config.toml
n_layer = 10
d_model = 192
n_experts = 32
experts_per_token = 1
d_expert = 192
d_shared_expert = 0
activation = "swiglu"
moe_layers = [1, 2, 3, 4, 5, 6, 7, 8, 9]
router_score = "softmax"
normalize_top_k = false
routed_scale = 7.1
balance_loss = 0.0174
balance_bias = false
router_z_loss = 0.001
init_std_router = 0.0255
lr_router = 0.000763
n_head = 3
n_kv_head = 3
head_dim = 64
vocab_size = 2048
norm = "layernorm"
norm_place = "pre"
norm_eps = 1e-05
positions = "rope"
rope_base = 65700.0
rope_fraction = 1.0
qk_norm = false
attn_scale = 0.125
tie_embeddings = false
parallel_block = false
init = "normal"
init_std_qkv = 0.0409
init_std_o = 0.0
init_std_up = 0.0409
init_std_down = 0.0
optimizer = "muon"
lr = 0.00688
lr_mult_o = 4.0
lr_mult_down = 2.0
beta1 = 0.93
lr_head = 0.0107
grad_clip = 1.0
warmup_steps = 200
schedule = "wsd"
decay_fraction = 0.774
decay_shape = "linear"
final_lr_fraction = 0.0
batch_tokens = 65536
seq_len = 256
doc_mask = false
z_loss = 0.0001
train_tokens = 312500000
steps = 4769
dataset = "wikipedia_en"
Below are experts of layer 4 (counted from 0) of a mixture-of-experts language model. Rows are named router (the router's row for the expert) and show model dimensions 0-63. Each number is 500 + 50 x the weight over its row's rms, rounded and kept within 0 to 999. Numbers have three digits each.
After each expert's rows: a language model's description of what the expert responds to. This comes from a sample of Wikipedia text that the model never trained on.

# expert 5
router:547487549523601501470505509516540449479515422436433401469469516470532501562427519468467499405493545473440442622459468527483408528469557518503473582499448518483583403466475523447492428524507468
Description: Word-initial l/pl/cl

# expert 2
router:570454551480559552483531481453640462570512423454436443454366498479531464570510544518438493417467592415466453566500438538441456516393505508495500560531481466519525470464486506473448444521492435
Description: Word-initial b/c/t/p

# expert 14
router:517419512484504574472589481436556501510455467474454451487442549461609498493489570537497488396419516508400498621467415590511515485469539516527435524528466475534564434488502493474502491549422519
Description: Month names; "el" piece

# expert 15
router:489445563512549618480519452433589536509483460440349507459437496380546508505469512601495472435429557457476453492490475575458489453448525512525472543580431511509511407510483473429458536493460471
Description: am and im pieces

# expert 18
router:586448508503522505478540549417533447572461452437465459469450544466550508531441507510496481411450596454460496540441445577424447491499481561523514559579480441469510457474431506462468524521432521
Description: Copulas and separator symbols

# expert 25
router:513437576509554520447520467476520469578445504497476423438471531439578457537475560533502427439509513498457463472486422587446522478483587596506547595558451475492558484533533503440485488518411495
Description: Capitals in acronyms, -act pieces

# expert 29
router:501411533459580569444582471491524392535526488499468488454471486398526509475443535570456468457408518434421416519510438564438472463453470545433424569567530443475537429532460526490503451584408559
Description: Word-final "an"

# expert 1
router:489430556496552588486533500505525433486503436445442481531455506445554490518489563553463445552485598406465488583430462542472435511457484585571510526531472527505487437518480486453495412536463516
Description: Name-ending vowel pieces

# expert 22
router:494506545451566609496582508437547509496473467427468462445450487433536531500479519551445459460428452442466431545521449531408437491427550581491433531510457504479598438457482513481474471551449479
Description: M and H letter pieces

# expert 16
router:519486573477566514519500389479528410556504497435407529471454526438516481559482564566466405484474538387407481552473477604493472445499570541526505536511458440524501451526459430419454476470490487
Description: Past and progressive endings

# expert 21
router:489429551526567602478537461473564475494518512507427472448454527470562465381491540527405468504507550401442448529459488551413500475476506525432580476552447465527502519536454499472471501554475511
Description: Place and nationality endings

# expert 6
router:508445559565619538466544425440518479577504441449459448454465519506563526506479499522491467512448535386480429512438493531442556461471542503523425555532445442524476477453484423476443499518398560
Description: Inner vowel-cluster pieces

# expert 8
router:547507582494600560477530513458595406519470445487466460364423504433491506494475519556456415367434546431465537589461427581462461442535515535502473570602469484513482403521498531409464477483429487
Description: Digits in scores, ranges

# expert 20
router:519444494484537535506544513479551436456483420449489465442397557433522517486486552568489435439536554418506482527508486540410521536454539543521451574508453366486519399423469457500482472489416519
Description: Possessives and st- starts

# expert 3
router:538486556434570486489556530450523493494521389475452426425445570501504538541457561516493472430457585443454446529524510556438455483476562555488489516519491469465522447516428417394513465530400488
Description: Word-initial f and F

# expert 17
router:588425560503549497442504440449547442514454454401479451392444520464581482489456560525508413478435560359529477458458499512476484462428512552497544546552444462549477417578524526511470420556390510
Description: Accented foreign-name pieces

# expert 4
router:560482619440522539461555516478555408573537435468402490429442557482578541512491586479486505467421548400466480608530420540491461492440498504523514502554506495498527443547447510507479483490393534
Description: Field-label punctuation

# expert 11
router:458415600443572544516501497457529436522509524514478471533538463466567525502408493544500456460496556468500489520404496540469461517462503501560525541503471413482541425565435530430413436516449447
Description: Mid-word consonant pieces

# expert 31
router:526436571528552562430516483410534518503433473424456476481461519390558571514443443555528473459538609424498435538419422541426503462473506555505428538588411464515546418506512451430489468549429471
Description: Coordinate digits and -em

# expert 19
router:492422577520529550533523552390555412505535461446427471479445448464540451511445516589448428418416554441418434514471406538479461508500581546453519522590495497478558449550447494491482529528491527
Description: Linking prepositions after nouns

# expert 30
router:551433529525518525485558478508566391483460455509447463431468474483573521494470584531469424503439528433517463589459504604460475458482561535532508557516508490569500516538466417409500471574484482
Description: t, ar, og pieces

# expert 26
router:550442558485544517457562451471557435470494396471479495478447571472559587500493548574459470455485592446505451520465433572399443479500474578515502532549469417535482435489478452404482504518400544
Description: Articles and determiners

# expert 24
router:503482530557553577392537535414638463508417439467408402548467518511569526476484583521441507477446566465488413597504461560512443482439476569474490504603498496566500444518471450484491509589506487
Description: Agent and plural suffixes

# expert 28
router:570496488546578562471569491523509413615487439467476472441412582499601459493460603490508463462413515410463444615514470572468441508466534580415501535597446410540542475543497454435500475569457535
Description: Vowel-consonant inner pieces

# expert 9
router:548455539532516496571561491493578369486414472480404549492457531492566536471494515511467451503447539419427432490458441585437475531535560583459531487536478503518578476504508468517551504526457495
Description: Latinate mid-word stems

# expert 27
router:512410530477569532479539576441569445549470402506475394499466533480502489488481508546471481462413565467404457564484480554471460520469463587508464597552519451498559467503443447485492466514407541
Description: Line breaks in infoboxes

# expert 23
router:447420631560558572485493573443575471503515450478535416498435559492562473435442538564423507491453621413453463567517441554430461510446498535503517524473456480538517370477538459445517491540438538
Description: Word-ending vowel pieces

# expert 10
router:472486579519502524492530491462569454535484487448420507413464546465579530555462505529447493502446530429516512534550435574505505560481406499493414520574446485554468443438510484425436485526465470
Description: Mid-word fragments after consonant

# expert 7
router:523398558449540566545548448429515527506464533505438456454447506449548547515505577512441449475499543520471478549542477600451351497462452513555572518494510500544543467495442515434528433552460504
Description: Latinate noun suffixes

# expert 0
router:570434498515598571505557587462574497476556450483451481464415504507559510564482513524525445425459536467465487544598462535460478552491416530454461554587471487554522468563492487490462496484453461
Description: Mid-word pieces and auxiliaries

# expert 12
router:505475536498569517492566536443550490578489455472474461417440517434520563485472552545506506415444549420434429591506429572464483527485549518505422543592439426491517489516458534466466456513405488
Description: Capital initial of names

# expert 13
router:520455504460524527467546549449527388597499482488468422448479535505511524526441560595446476404505537401385443538442423536461504500454505540524482555600487500561511405527468437437468557575480545
Description: Place and time prepositions